python train.py --n_layer=9 --d_model=256 --n_experts=128 --experts_per_token=6 --d_expert=112 --d_shared_expert=0 --activation="swiglu" --moe_layers=[1, 3, 5, 7] --router_score="sigmoid" --normalize_top_k=true --routed_scale=2.5 --balance_loss=0.000421 --balance_bias=true --init_std_router=0.0171 --lr_router=0.0014 --n_head=4 --n_kv_head=4 --head_dim=64 --vocab_size=8192 --norm="rmsnorm" --norm_place="pre" --norm_eps=1e-05 --positions="rope" --rope_base=10000.0 --rope_fraction=1.0 --qk_norm=false --attn_scale=0.125 --tie_embeddings=false --parallel_block=false --init="normal" --init_std_qkv=0.0382 --init_std_o=0.0 --init_std_up=0.0382 --init_std_down=0.0 --optimizer="adam_atan2" --lr=0.000783 --lr_mult_qkv=0.5 --beta1=0.9 --beta2=0.98 --lr_head=0.00549 --grad_clip=1.0 --warmup_steps=310 --schedule="wsd" --decay_fraction=1.0 --decay_shape="linear" --final_lr_fraction=0.0 --batch_tokens=131072 --seq_len=256 --doc_mask=false --train_tokens=1277000000 --steps=9743 --dataset="wikipedia_en"
Below are experts of layer 3 (counted from 0) of a mixture-of-experts language model. Rows are named router (the router's row for the expert), gate (a neuron's input weights, with its number), up (a neuron's input weights, with its number), down (a neuron's output weights, with its number) and show model dimensions 128-255. Each number is 50 + 10 x the weight over its row's rms, rounded and kept within 0 to 99.
Before each expert's rows: "mostly gets" lists some tokens that are sent to it at least half of the time; "raises" lists some tokens whose logits its average output raises strongly, later layers aside. This comes from a sample of Wikipedia text that the model never trained on.

# expert 84
mostly gets: " February", " January", " April", " November", "19", " September"
raises: "th", "%", "00", ".", "–", ","
router:61 68 36 43 48 42 58 62 39 50 46 28 41 29 57 27 34 56 63 42 60 51 63 55 38 55 41 47 45 56 63 50 48 40 56 64 46 38 30 46 52 46 58 55 49 56 39 45 45 65 48 34 38 40 54 57 62 44 47 47 46 59 29 46 48 57 37 52 31 65 59 40 42 55 47 47 51 49 45 47 46 58 40 57 39 44 54 53 46 60 62 59 59 35 60 53 57 55 48 50 53 51 45 53 54 63 52 52 45 35 49 56 53 53 64 41 70 52 43 47 51 57 30 52 38 40 44 39
gate0:54 64 40 52 39 54 52 44 55 61 70 39 41 48 39 52 42 60 69 49 76 32 46 52 47 57 38 49 46 45 52 33 52 53 57 44 40 59 61 51 43 48 51 37 41 42 50 41 47 55 51 46 25 49 51 45 37 51 43 50 43 63 30 60 45 47 47 57 44 69 69 52 43 53 47 61 68 65 44 36 49 69 43 64 45 68 48 48 46 50 62 69 43 45 55 46 44 44 57 61 39 62 63 51 53 58 42 50 42 39 56 63 44 56 64 47 24 50 53 55 46 41 48 40 46 45 46 35
up0:50 47 40 47 55 39 57 53 50 61 51 41 54 38 40 34 21 43 48 43 53 55 63 52 36 49 60 44 51 55 42 46 52 54 58 48 46 59 46 52 43 53 53 48 48 44 29 43 35 56 54 48 52 69 68 47 36 42 46 47 40 50 29 52 55 53 56 42 45 41 68 49 39 49 66 66 42 34 59 36 49 53 61 55 53 36 52 42 50 44 37 59 51 52 85 42 68 34 67 54 53 45 41 56 25 45 44 48 61 47 52 31 40 45 58 36 49 78 46 69 44 37 36 51 56 50 53 28
down0:60 65 55 44 41 44 41 47 41 53 59 53 49 44 48 42 50 55 56 76 48 55 51 46 55 45 54 58 38 59 51 38 47 43 42 48 49 56 59 30 39 54 46 44 46 36 49 62 32 50 57 41 62 31 44 64 48 43 45 58 52 40 60 60 39 50 56 38 48 50 55 54 34 63 64 51 46 40 58 52 54 59 53 52 44 56 46 42 63 53 56 51 49 43 46 32 58 53 66 42 45 36 58 33 57 37 44 34 58 49 31 58 51 46 51 43 54 32 51 42 46 51 72 46 37 52 49 62
gate1:58 55 47 56 52 50 48 42 53 31 49 41 59 52 48 55 52 46 61 46 49 62 40 55 53 50 56 39 51 42 61 53 45 50 57 46 39 47 54 41 42 51 44 53 64 59 54 31 41 46 28 45 56 71 58 40 58 50 39 40 81 49 51 49 46 46 39 57 61 40 53 58 58 52 54 59 30 27 44 61 34 65 50 60 46 60 59 51 55 58 35 45 38 33 48 64 34 57 53 56 51 56 54 48 46 59 72 55 28 60 53 35 37 54 26 38 48 37 48 50 58 28 31 59 58 47 44 52
up1:47 57 53 43 37 69 51 36 49 55 51 51 45 68 57 62 44 61 57 51 69 66 44 51 49 51 46 36 32 56 56 49 51 44 67 48 43 37 41 46 74 40 63 52 57 48 49 25 48 55 70 21 48 51 38 57 67 46 52 45 34 49 47 49 94 50 32 47 45 54 57 63 51 62 58 46 51 48 58 61 61 45 54 45 38 51 48 42 45 49 52 37 45 50 33 67 55 59 64 50 52 40 57 48 47 55 48 49 54 48 53 55 44 60 37 55 49 54 58 62 37 57 69 46 59 59 54 59
down1:39 28 44 57 67 50 61 38 31 45 46 46 49 45 52 50 54 63 37 57 38 29 48 50 50 42 42 41 62 52 59 56 50 60 58 42 40 51 53 57 43 43 60 53 37 63 46 42 44 58 52 57 48 51 39 50 48 52 50 34 40 57 35 56 53 38 83 70 67 54 43 36 52 47 59 40 43 49 53 55 57 67 56 58 53 50 64 57 66 40 58 62 69 52 46 42 51 23 27 60 44 61 56 51 51 58 55 48 66 40 49 44 48 46 50 57 56 63 38 60 52 49 56 37 26 33 45 45
gate2:62 22 58 46 20 37 53 55 48 39 35 50 56 50 50 52 49 54 45 49 53 44 67 40 50 48 42 63 58 50 55 42 45 41 41 53 57 53 49 39 62 42 56 77 44 41 32 44 49 43 56 43 56 51 44 48 61 65 48 39 37 64 50 50 47 45 46 38 44 52 55 51 54 44 58 50 47 48 41 49 39 71 48 45 47 45 58 53 49 62 64 42 48 33 45 54 44 51 47 43 55 49 56 50 35 64 55 51 46 79 49 56 73 47 56 46 62 54 53 68 54 44 30 60 50 49 57 67
up2:60 62 57 56 72 39 63 49 31 62 42 64 71 38 47 44 64 58 49 58 62 43 47 50 68 43 43 47 31 54 55 43 40 57 72 66 44 51 56 49 45 53 42 33 45 32 55 49 61 55 26 58 58 59 58 41 39 47 46 56 58 51 56 59 44 45 36 54 41 65 48 56 49 52 28 47 52 56 58 56 58 40 47 46 47 60 63 55 50 47 49 41 39 64 46 65 54 61 35 57 45 44 40 59 48 61 66 48 66 42 46 68 56 50 58 66 37 46 61 42 21 33 59 46 40 61 41 49
down2:45 55 42 48 31 45 57 57 38 42 62 53 46 44 65 41 38 62 41 50 54 44 46 56 44 61 46 35 51 46 46 54 46 44 51 40 34 28 45 35 54 44 36 57 51 24 60 41 59 47 33 54 42 55 52 69 48 35 44 36 58 34 48 55 59 58 41 52 55 49 51 37 42 56 48 57 51 44 52 42 44 48 52 50 53 57 70 61 35 72 60 78 39 62 47 58 54 66 49 57 39 57 41 63 47 50 63 52 33 48 39 39 46 50 44 49 31 46 56 55 40 31 34 47 42 55 38 55
gate3:59 47 42 51 55 50 62 54 65 48 66 46 52 50 62 37 56 64 27 41 50 55 59 71 30 37 41 54 57 52 45 30 53 55 47 40 52 68 42 53 56 82 56 48 53 63 44 70 44 53 56 58 50 49 31 43 37 56 49 48 62 48 60 60 45 31 51 51 45 49 42 42 50 45 45 39 42 59 56 43 56 51 30 26 64 48 36 35 49 47 49 57 56 43 65 50 36 56 60 59 55 32 41 62 46 70 54 48 57 20 60 61 37 53 35 52 45 52 47 37 57 47 66 61 63 55 64 45
up3:43 38 56 43 61 39 48 67 36 63 58 41 49 53 39 34 45 57 71 40 56 29 28 28 45 29 59 53 51 48 58 57 52 42 54 55 47 49 50 55 53 38 47 42 59 58 68 42 52 54 53 23 42 54 55 46 69 59 51 45 37 25 39 54 43 72 40 36 50 43 52 68 39 42 70 50 55 51 67 51 52 38 63 42 55 51 53 54 51 51 36 43 34 50 37 38 59 52 58 32 55 44 62 67 65 46 54 46 46 55 59 44 37 49 54 50 28 45 50 38 39 42 49 40 39 46 46 36
down3:58 58 49 41 73 59 30 51 45 54 39 47 50 47 67 43 54 26 35 74 53 54 66 45 55 38 46 49 49 41 48 54 51 55 33 55 43 49 53 58 55 46 54 50 45 55 50 56 34 49 60 49 55 47 63 51 56 47 55 37 34 49 50 56 55 38 51 64 49 57 29 57 34 41 37 42 41 61 48 44 58 60 68 48 76 34 49 56 46 46 34 32 40 41 58 51 28 49 48 49 40 38 53 52 53 45 71 51 46 54 43 41 43 48 61 53 55 68 48 47 44 37 43 62 37 50 73 36
gate4:66 48 54 69 74 41 47 53 44 37 29 41 46 55 56 51 45 64 51 49 62 57 39 56 63 63 34 30 41 68 53 46 47 49 49 67 59 56 64 56 46 50 56 54 40 36 45 62 58 43 50 56 53 58 63 58 45 46 36 51 49 41 67 47 51 39 41 72 51 49 41 57 42 59 39 59 69 52 49 46 55 58 26 65 48 56 44 39 45 40 48 57 54 48 62 54 43 45 55 44 57 32 49 49 67 64 48 63 62 60 52 41 36 41 48 49 50 58 45 53 55 68 49 55 45 52 49 47
up4:29 51 34 28 46 57 47 60 51 69 61 54 50 51 54 52 54 52 56 46 45 51 40 43 49 41 60 50 72 51 54 45 41 55 55 34 58 50 46 49 46 48 58 58 45 44 50 39 47 57 63 47 54 58 41 64 68 50 74 65 59 60 45 39 35 45 67 40 45 57 50 41 48 46 53 68 43 55 67 73 61 47 64 55 64 59 35 51 52 56 62 43 60 67 38 45 49 41 53 56 61 36 34 52 48 59 51 40 44 37 56 39 57 53 62 36 50 49 52 57 42 60 36 45 52 40 62 37
down4:40 41 41 45 50 64 52 58 54 66 58 75 42 49 46 48 32 66 41 31 59 52 42 45 67 41 45 56 49 45 33 54 36 35 51 51 50 37 42 45 48 39 46 72 50 56 46 58 54 69 50 55 48 55 49 41 57 56 49 43 76 33 47 40 48 46 29 56 39 45 43 54 47 55 53 58 50 42 55 57 48 40 56 57 53 46 81 51 44 56 59 40 36 55 55 73 61 47 64 77 58 59 49 45 62 45 58 57 36 34 52 60 58 51 51 46 59 39 47 62 50 52 46 39 55 30 36 42

# expert 46
mostly gets: " two", " three", " four", " five", " six", " ten"
raises: "th", "0", " years", "-year", "rd", "%"
router:67 79 44 41 58 36 57 51 35 34 43 20 53 19 43 33 48 55 46 51 52 56 55 54 58 51 42 45 37 52 73 44 57 37 62 68 50 47 40 46 57 49 58 49 42 58 34 42 55 62 42 44 50 46 36 48 52 44 60 55 51 51 42 48 53 53 39 47 36 50 54 47 45 57 47 45 45 47 37 42 47 55 25 37 46 55 56 53 52 51 61 56 47 37 62 64 33 58 31 47 46 54 51 59 58 54 52 42 37 18 56 58 48 60 70 53 64 51 38 38 58 44 39 47 49 35 48 39
gate0:43 64 47 61 71 46 62 62 41 59 51 54 50 50 52 39 42 44 51 42 48 36 38 36 66 48 43 41 49 38 60 53 59 66 50 46 38 55 52 64 49 49 54 61 54 54 50 57 64 54 48 39 44 52 55 43 41 55 55 47 53 44 68 48 47 49 51 52 49 41 49 47 50 40 49 49 58 54 39 49 51 49 38 46 62 60 46 59 49 74 38 71 59 57 44 61 53 49 47 51 60 42 58 59 28 46 57 66 65 65 39 57 54 38 53 32 53 48 39 39 33 63 40 50 52 54 56 61
up0:44 52 44 55 71 42 55 59 54 58 49 63 69 63 38 55 60 44 35 50 56 58 55 43 51 40 54 48 43 36 46 46 59 57 51 54 33 58 63 73 46 47 50 48 40 71 55 48 48 67 54 46 39 70 56 30 31 60 69 51 45 51 60 45 43 41 54 39 36 41 47 59 65 53 49 46 51 60 58 42 36 56 52 41 65 58 55 58 50 76 47 63 54 51 59 56 47 44 44 63 48 45 55 49 26 52 60 50 61 62 47 66 59 49 43 52 42 51 37 53 47 45 56 52 58 73 47 56
down0:42 54 49 60 47 70 43 55 38 54 47 34 47 39 50 42 61 58 54 47 47 53 45 61 47 49 53 66 55 34 65 53 46 60 47 38 45 57 51 38 39 45 36 55 44 70 61 37 75 53 68 57 57 52 37 46 56 54 49 58 47 62 36 56 68 58 46 43 40 63 49 58 65 64 44 50 59 68 44 65 60 39 44 47 54 52 57 56 47 53 32 35 41 41 65 49 52 46 54 58 54 32 58 42 24 51 56 47 48 52 48 31 63 57 42 48 47 59 36 46 59 56 64 61 57 48 51 50
gate1:50 42 52 54 58 66 66 58 38 35 54 46 47 58 46 52 32 40 42 54 61 39 49 30 49 47 37 49 44 47 65 33 45 55 43 53 42 59 53 35 73 42 44 44 50 46 71 41 42 42 54 32 57 43 50 50 42 50 51 44 46 56 40 40 56 46 62 63 38 43 48 61 57 44 44 49 51 33 45 66 59 54 49 62 13 44 49 58 62 58 38 43 45 55 65 72 73 53 50 44 49 56 57 49 45 31 49 52 47 51 63 46 34 48 47 54 57 45 46 68 43 50 47 51 45 43 45 47
up1:74 47 38 46 65 64 48 50 43 48 47 51 55 63 56 47 54 48 38 55 53 50 51 60 55 48 39 44 53 29 45 37 47 44 63 53 47 41 40 48 54 50 46 54 37 59 53 60 46 46 57 62 48 52 32 67 39 51 37 47 80 54 45 30 48 41 54 62 61 36 40 59 21 48 59 45 47 40 52 58 47 38 55 66 39 53 60 59 48 43 54 63 37 65 52 44 41 58 47 51 76 60 34 50 52 51 43 56 39 45 47 48 49 53 47 39 66 48 61 72 47 38 47 48 48 48 48 65
down1:50 61 50 50 50 69 39 40 62 82 51 38 46 46 63 32 62 44 36 51 56 58 47 39 53 47 53 47 42 58 59 46 46 45 65 43 47 61 45 59 54 46 53 64 47 63 61 65 47 54 51 44 59 55 49 58 52 40 48 66 52 59 52 44 52 42 55 50 38 59 41 55 35 54 47 46 45 57 33 56 58 44 38 41 45 60 52 48 57 43 41 35 36 52 59 56 40 37 42 45 44 53 43 29 41 38 56 52 55 59 54 48 25 50 60 39 44 50 37 57 40 49 52 39 43 64 47 34
gate2:45 63 46 46 46 50 54 35 49 52 52 24 66 51 41 47 35 37 44 51 61 56 50 46 64 44 39 49 49 43 58 44 56 55 46 57 50 89 55 64 36 44 46 24 37 37 52 47 44 42 34 32 67 49 35 38 67 52 64 32 42 44 48 44 39 43 39 41 54 42 53 53 65 43 40 40 59 53 40 30 38 56 53 67 35 72 44 63 40 56 43 52 57 60 42 57 45 50 33 55 51 35 53 45 46 46 58 58 54 51 50 54 42 43 63 44 30 37 45 45 47 46 39 49 49 43 55 60
up2:50 44 60 55 60 72 59 56 57 39 51 51 42 44 44 55 45 56 50 38 47 42 61 63 46 46 38 43 61 48 39 45 33 49 42 46 62 54 38 48 62 29 44 43 44 28 59 67 41 58 67 36 45 51 45 56 43 39 51 54 51 45 44 56 47 43 50 35 42 58 58 35 52 70 47 56 51 53 61 44 50 65 53 59 49 28 46 45 51 67 42 58 59 41 47 57 42 50 48 44 50 49 54 40 48 58 49 54 36 52 49 63 56 49 53 60 43 62 55 62 20 52 53 36 58 37 58 42
down2:41 40 41 52 58 49 37 41 51 61 49 60 41 36 50 31 74 49 55 44 55 30 50 54 51 43 64 40 57 39 47 44 47 30 72 51 35 51 48 57 47 57 64 42 42 40 46 55 41 46 58 43 49 47 51 57 60 61 65 42 40 38 57 53 43 58 44 63 41 57 57 40 58 51 44 47 42 39 51 44 42 66 64 63 57 47 45 65 57 47 30 44 47 55 26 38 52 59 31 37 34 52 35 67 57 37 32 59 56 59 33 62 32 42 62 46 30 48 58 49 45 36 67 63 62 61 66 55
gate3:64 37 56 57 55 44 51 51 54 30 50 32 51 56 40 43 53 53 46 56 73 50 68 53 49 32 61 43 48 44 57 60 36 42 54 49 54 34 59 29 50 49 49 50 47 41 53 54 52 31 37 39 69 38 55 60 55 53 40 45 46 52 55 59 37 61 51 42 65 55 64 52 55 60 51 49 49 49 49 48 48 47 21 53 45 60 41 39 61 49 46 70 31 39 45 57 54 60 71 45 66 59 46 58 68 55 90 51 48 59 54 63 43 57 49 60 53 55 25 44 68 55 55 48 47 43 64 61
up3:47 56 55 56 36 49 54 39 54 44 46 66 38 44 53 49 47 57 40 50 55 47 53 41 49 56 45 66 45 56 48 59 44 48 55 39 49 56 37 57 37 58 54 70 56 67 49 56 59 42 42 49 55 38 51 56 56 53 43 48 55 45 40 65 56 57 65 60 34 46 49 40 50 27 35 54 59 48 28 70 61 52 46 53 20 44 61 45 52 49 50 64 52 43 45 51 65 42 47 56 53 61 49 53 23 47 42 33 52 52 49 57 71 50 49 60 57 32 34 59 56 50 52 40 51 57 45 54
down3:53 53 50 48 54 50 53 52 44 47 39 65 48 62 59 40 49 43 56 37 64 54 38 45 23 45 47 46 34 47 43 56 45 57 51 40 46 50 34 43 47 41 51 61 68 48 63 59 52 64 55 76 41 53 57 52 61 57 45 49 62 61 48 64 52 49 47 35 27 40 54 41 46 69 50 59 55 49 58 50 56 44 46 47 55 42 51 37 55 47 47 56 60 50 40 37 53 36 43 31 62 43 43 55 57 55 45 61 63 39 49 50 54 51 55 45 31 50 38 52 43 35 54 74 69 57 40 52
gate4:52 29 42 49 43 46 49 53 51 46 42 69 42 46 30 55 54 41 60 58 42 44 51 56 45 54 40 53 51 49 52 40 44 36 58 45 47 33 48 57 52 50 58 67 41 50 49 52 65 47 52 53 36 55 55 49 57 42 36 53 47 54 54 49 58 52 35 54 58 57 52 44 44 44 49 64 45 55 60 56 52 31 24 27 59 40 42 56 57 45 55 45 65 57 35 60 57 20 55 60 57 44 29 51 56 40 53 62 47 44 44 55 62 49 54 57 47 54 63 34 62 52 50 39 67 40 46 46
up4:53 64 46 33 27 41 50 48 53 34 56 53 53 55 39 53 53 45 41 46 55 36 48 66 54 41 47 41 60 58 43 60 59 47 55 31 40 64 40 51 69 41 41 73 40 50 64 45 34 48 57 52 42 49 44 46 47 47 52 54 66 61 36 51 53 49 48 52 46 61 61 46 44 62 47 62 48 46 32 48 24 44 40 63 60 45 67 29 53 59 35 47 44 42 46 49 37 50 37 59 31 62 53 52 28 43 50 59 32 32 49 59 76 52 51 41 45 43 45 67 29 42 58 50 41 51 48 59
down4:47 33 57 57 53 58 73 66 36 49 47 68 47 70 60 55 52 48 48 53 44 62 53 37 45 48 40 42 48 39 35 61 56 40 55 66 58 42 46 30 54 55 38 60 44 58 32 43 62 69 54 66 41 39 45 55 63 44 28 40 35 54 52 52 55 50 54 34 48 44 34 57 59 27 73 46 58 51 50 32 54 43 58 39 51 56 56 50 54 51 42 52 47 19 66 60 57 61 43 42 62 34 47 53 59 54 54 57 44 33 41 33 55 45 52 54 61 54 31 46 47 61 60 50 35 50 47 50

# expert 79
mostly gets: " million", "20", "19", " billion", "00", "50"
raises: ".", "0", " –", " (", "–", "6"
router:71 55 43 40 61 33 56 59 35 42 45 28 47 23 51 36 25 53 44 57 62 49 55 51 46 62 51 47 46 45 61 47 61 48 51 45 41 36 36 34 50 54 56 48 52 47 38 50 56 50 54 34 55 49 43 43 57 50 48 52 46 50 49 46 57 40 48 44 32 54 55 53 49 57 48 45 45 33 50 57 47 59 55 49 43 63 61 57 56 56 72 44 52 28 56 60 40 53 48 39 51 53 49 53 59 47 52 58 41 30 55 53 63 41 58 48 71 58 45 41 44 42 50 59 47 34 39 39
gate0:59 44 59 40 62 38 57 44 54 40 70 49 60 63 42 49 57 45 45 34 73 55 55 55 31 54 62 49 34 52 53 59 42 41 59 26 62 47 54 62 43 43 46 61 56 47 40 32 36 41 50 34 52 44 52 56 46 49 38 43 44 38 57 57 61 66 66 52 50 55 70 49 54 45 30 63 36 51 35 53 35 68 48 39 43 35 47 43 58 52 46 63 42 56 49 64 57 35 56 26 45 51 52 53 27 52 60 58 48 43 64 50 51 43 53 44 49 49 45 41 34 36 54 46 67 51 42 40
up0:55 53 40 45 72 64 58 46 48 57 60 39 40 68 57 51 54 51 57 43 52 39 52 59 44 49 51 48 36 52 59 40 62 49 66 25 47 59 58 47 49 45 38 45 56 48 58 52 53 54 45 51 46 50 66 29 49 47 50 55 57 52 64 50 68 39 51 63 31 48 40 22 59 41 63 51 63 64 54 46 51 64 61 61 49 41 62 40 24 51 70 32 37 53 54 38 49 46 41 68 59 50 39 43 37 50 49 57 77 58 63 53 39 34 46 41 43 55 47 66 53 36 47 49 63 35 52 37
down0:46 61 59 44 56 58 48 46 61 56 65 46 38 57 53 42 51 49 45 61 47 46 64 55 45 43 40 39 65 33 46 50 51 58 29 39 40 66 43 39 60 50 55 48 71 56 36 47 32 58 61 51 43 62 22 62 68 35 63 39 40 62 50 64 54 55 55 50 53 59 32 52 47 48 44 48 58 51 33 43 45 52 55 54 56 49 39 45 18 36 52 56 55 48 68 61 30 55 48 57 37 44 54 38 46 49 30 59 59 46 52 38 47 48 58 47 78 62 42 60 41 49 47 52 48 47 52 43
gate1:44 49 45 44 54 72 54 45 66 34 44 58 44 57 61 63 62 80 31 36 54 54 37 31 44 63 37 55 55 57 54 53 50 46 46 54 55 54 35 57 56 52 43 58 36 64 67 48 54 37 52 49 42 51 60 66 43 53 41 35 34 61 56 60 45 48 49 49 61 50 42 42 42 39 31 53 51 54 32 43 52 47 52 60 34 53 61 48 49 48 46 44 49 57 44 55 56 44 33 40 47 69 50 46 46 58 72 57 50 72 75 77 47 57 44 62 38 57 54 69 35 58 46 50 49 72 52 52
up1:57 30 29 48 44 42 54 50 40 55 62 40 25 39 64 40 48 59 45 48 55 40 55 49 29 39 70 61 38 50 61 40 43 48 60 49 65 63 38 27 50 46 52 61 62 44 51 44 60 43 43 51 47 42 66 39 43 47 45 47 40 63 50 54 69 40 45 42 59 42 47 54 45 45 54 49 48 54 45 41 36 64 51 34 23 38 38 32 58 57 43 59 41 57 33 58 51 53 43 54 48 53 49 57 76 49 36 40 53 49 53 60 30 48 34 38 38 43 52 59 65 27 53 26 62 40 45 35
down1:50 53 43 44 63 35 52 36 42 41 60 60 37 51 53 49 43 37 37 50 49 32 55 57 63 47 46 48 48 48 57 55 47 44 48 51 50 41 42 58 36 60 59 51 51 30 43 36 60 55 44 57 37 63 47 49 46 43 72 60 59 56 49 47 65 61 67 58 50 44 52 39 38 56 62 34 37 26 46 38 55 57 68 56 49 40 69 62 49 49 52 47 53 43 51 44 47 49 54 62 50 50 57 48 71 52 62 60 64 46 46 57 43 51 57 56 53 42 60 67 57 29 34 37 59 30 43 42
gate2:39 58 43 55 64 63 50 38 53 45 59 49 56 61 47 36 55 44 48 32 71 58 65 49 66 63 53 50 77 75 57 42 62 59 45 51 53 54 48 68 34 51 52 39 52 51 63 42 29 60 37 53 44 55 42 37 41 59 36 63 46 44 50 36 53 53 43 45 33 66 69 65 53 57 46 60 52 40 48 46 69 55 67 44 48 43 52 54 56 47 59 48 57 65 52 44 39 48 59 45 54 78 39 54 67 32 52 45 48 47 50 42 60 53 55 47 51 41 59 67 44 52 51 61 51 27 56 35
up2:45 42 46 48 43 59 54 40 28 61 54 55 70 30 77 49 47 42 74 49 57 50 53 77 49 40 54 64 42 67 55 44 47 37 39 44 52 43 39 66 56 49 59 48 39 54 48 56 36 55 55 55 40 35 62 52 68 61 30 33 70 38 51 62 49 37 46 36 55 43 43 41 52 55 54 57 54 37 53 34 52 52 50 62 52 52 59 43 40 52 44 40 30 33 63 51 48 66 65 45 42 52 59 57 54 51 43 32 41 50 37 38 55 50 51 50 49 52 48 43 40 52 44 66 44 41 60 47
down2:60 55 60 48 50 41 37 72 40 51 53 63 37 36 45 43 44 29 46 50 43 52 44 50 56 40 39 58 57 41 61 56 53 39 54 42 57 46 48 64 56 29 66 30 54 36 44 56 63 53 52 57 47 59 47 52 59 50 61 62 52 36 30 36 52 47 64 50 54 41 36 68 58 44 58 49 54 45 34 63 48 53 54 48 60 48 38 44 36 69 59 46 53 81 58 60 48 32 44 37 57 56 56 34 46 54 70 46 44 54 42 50 37 38 49 42 41 33 55 42 53 49 50 45 53 30 54 50
gate3:56 53 53 76 58 58 41 50 50 48 40 52 44 62 39 60 49 42 38 52 54 72 49 36 50 48 39 40 54 61 49 48 42 53 63 48 51 56 54 43 44 52 44 46 49 51 36 32 66 52 47 55 63 47 39 31 44 55 59 50 38 40 56 68 29 50 65 55 48 33 45 64 48 41 37 50 62 55 32 46 71 46 48 53 51 54 56 50 47 31 30 64 48 48 38 57 60 71 28 51 44 54 61 47 55 57 41 46 53 48 59 57 25 55 43 61 53 58 53 25 43 43 36 50 60 53 46 51
up3:54 42 52 49 48 64 38 37 60 49 58 53 49 50 26 57 57 54 50 47 50 44 55 48 58 52 49 48 42 31 55 36 50 58 53 29 56 44 55 58 34 44 46 53 52 50 42 74 46 40 39 45 53 32 51 46 53 56 54 25 83 76 48 54 25 47 52 39 40 36 31 49 48 56 54 52 37 45 45 38 42 41 46 45 54 41 55 52 31 47 43 48 43 57 52 48 44 49 42 61 41 58 48 50 77 50 42 45 45 45 61 37 44 37 48 54 33 38 36 30 71 43 50 48 44 66 62 44
down3:44 46 47 48 53 40 57 30 29 63 54 56 38 50 49 42 54 48 59 47 56 22 60 44 50 46 46 38 63 44 46 33 57 62 49 71 65 56 29 50 56 42 43 49 60 37 36 46 27 52 52 50 43 55 50 34 57 62 57 46 46 60 54 34 65 63 57 65 36 51 55 64 55 54 53 61 50 43 53 46 31 45 47 51 47 40 63 62 52 57 36 39 32 45 83 31 42 52 27 61 50 44 36 52 51 56 61 74 45 49 52 42 53 89 43 69 33 47 48 68 40 50 50 45 39 54 44 53
gate4:43 48 62 47 44 55 60 41 62 49 41 41 50 37 59 43 51 47 30 41 52 39 48 36 48 54 47 55 46 45 25 43 64 39 37 57 38 46 45 48 47 58 43 51 55 58 56 48 50 55 44 40 55 24 51 64 66 45 43 44 64 53 48 48 44 17 70 63 48 63 57 61 62 58 28 55 57 58 38 48 75 33 45 49 41 59 44 47 61 58 46 54 37 53 64 40 64 44 59 51 42 66 50 56 66 50 49 39 64 42 48 51 41 38 51 52 45 57 48 29 49 66 56 63 45 48 53 44
up4:47 47 43 35 28 43 57 51 33 79 53 42 65 51 63 61 52 53 54 63 43 51 43 27 40 59 46 50 31 62 39 64 70 46 40 42 55 65 46 58 45 50 46 41 47 41 50 45 45 51 46 48 69 60 44 47 62 48 55 57 45 61 33 55 53 65 41 39 41 56 42 54 48 41 51 43 44 47 52 50 48 54 53 43 38 44 52 53 53 49 45 60 65 44 49 43 40 59 61 68 40 47 47 51 62 39 40 39 61 31 60 59 37 50 42 47 46 44 46 58 34 58 46 38 36 35 67 35
down4:60 54 59 39 27 45 38 47 47 38 50 49 43 51 49 69 53 45 42 39 45 51 56 47 73 61 59 58 56 43 52 49 34 54 37 50 44 51 47 45 39 53 64 48 41 50 67 38 25 65 40 57 34 33 43 47 61 50 36 50 50 44 45 49 34 35 42 74 38 49 55 52 55 59 31 50 48 40 41 53 39 43 56 50 56 51 40 57 45 61 35 61 64 48 34 66 64 48 67 42 40 43 30 60 47 35 64 60 59 43 42 51 44 59 35 53 59 40 39 51 50 51 65 58 49 54 58 44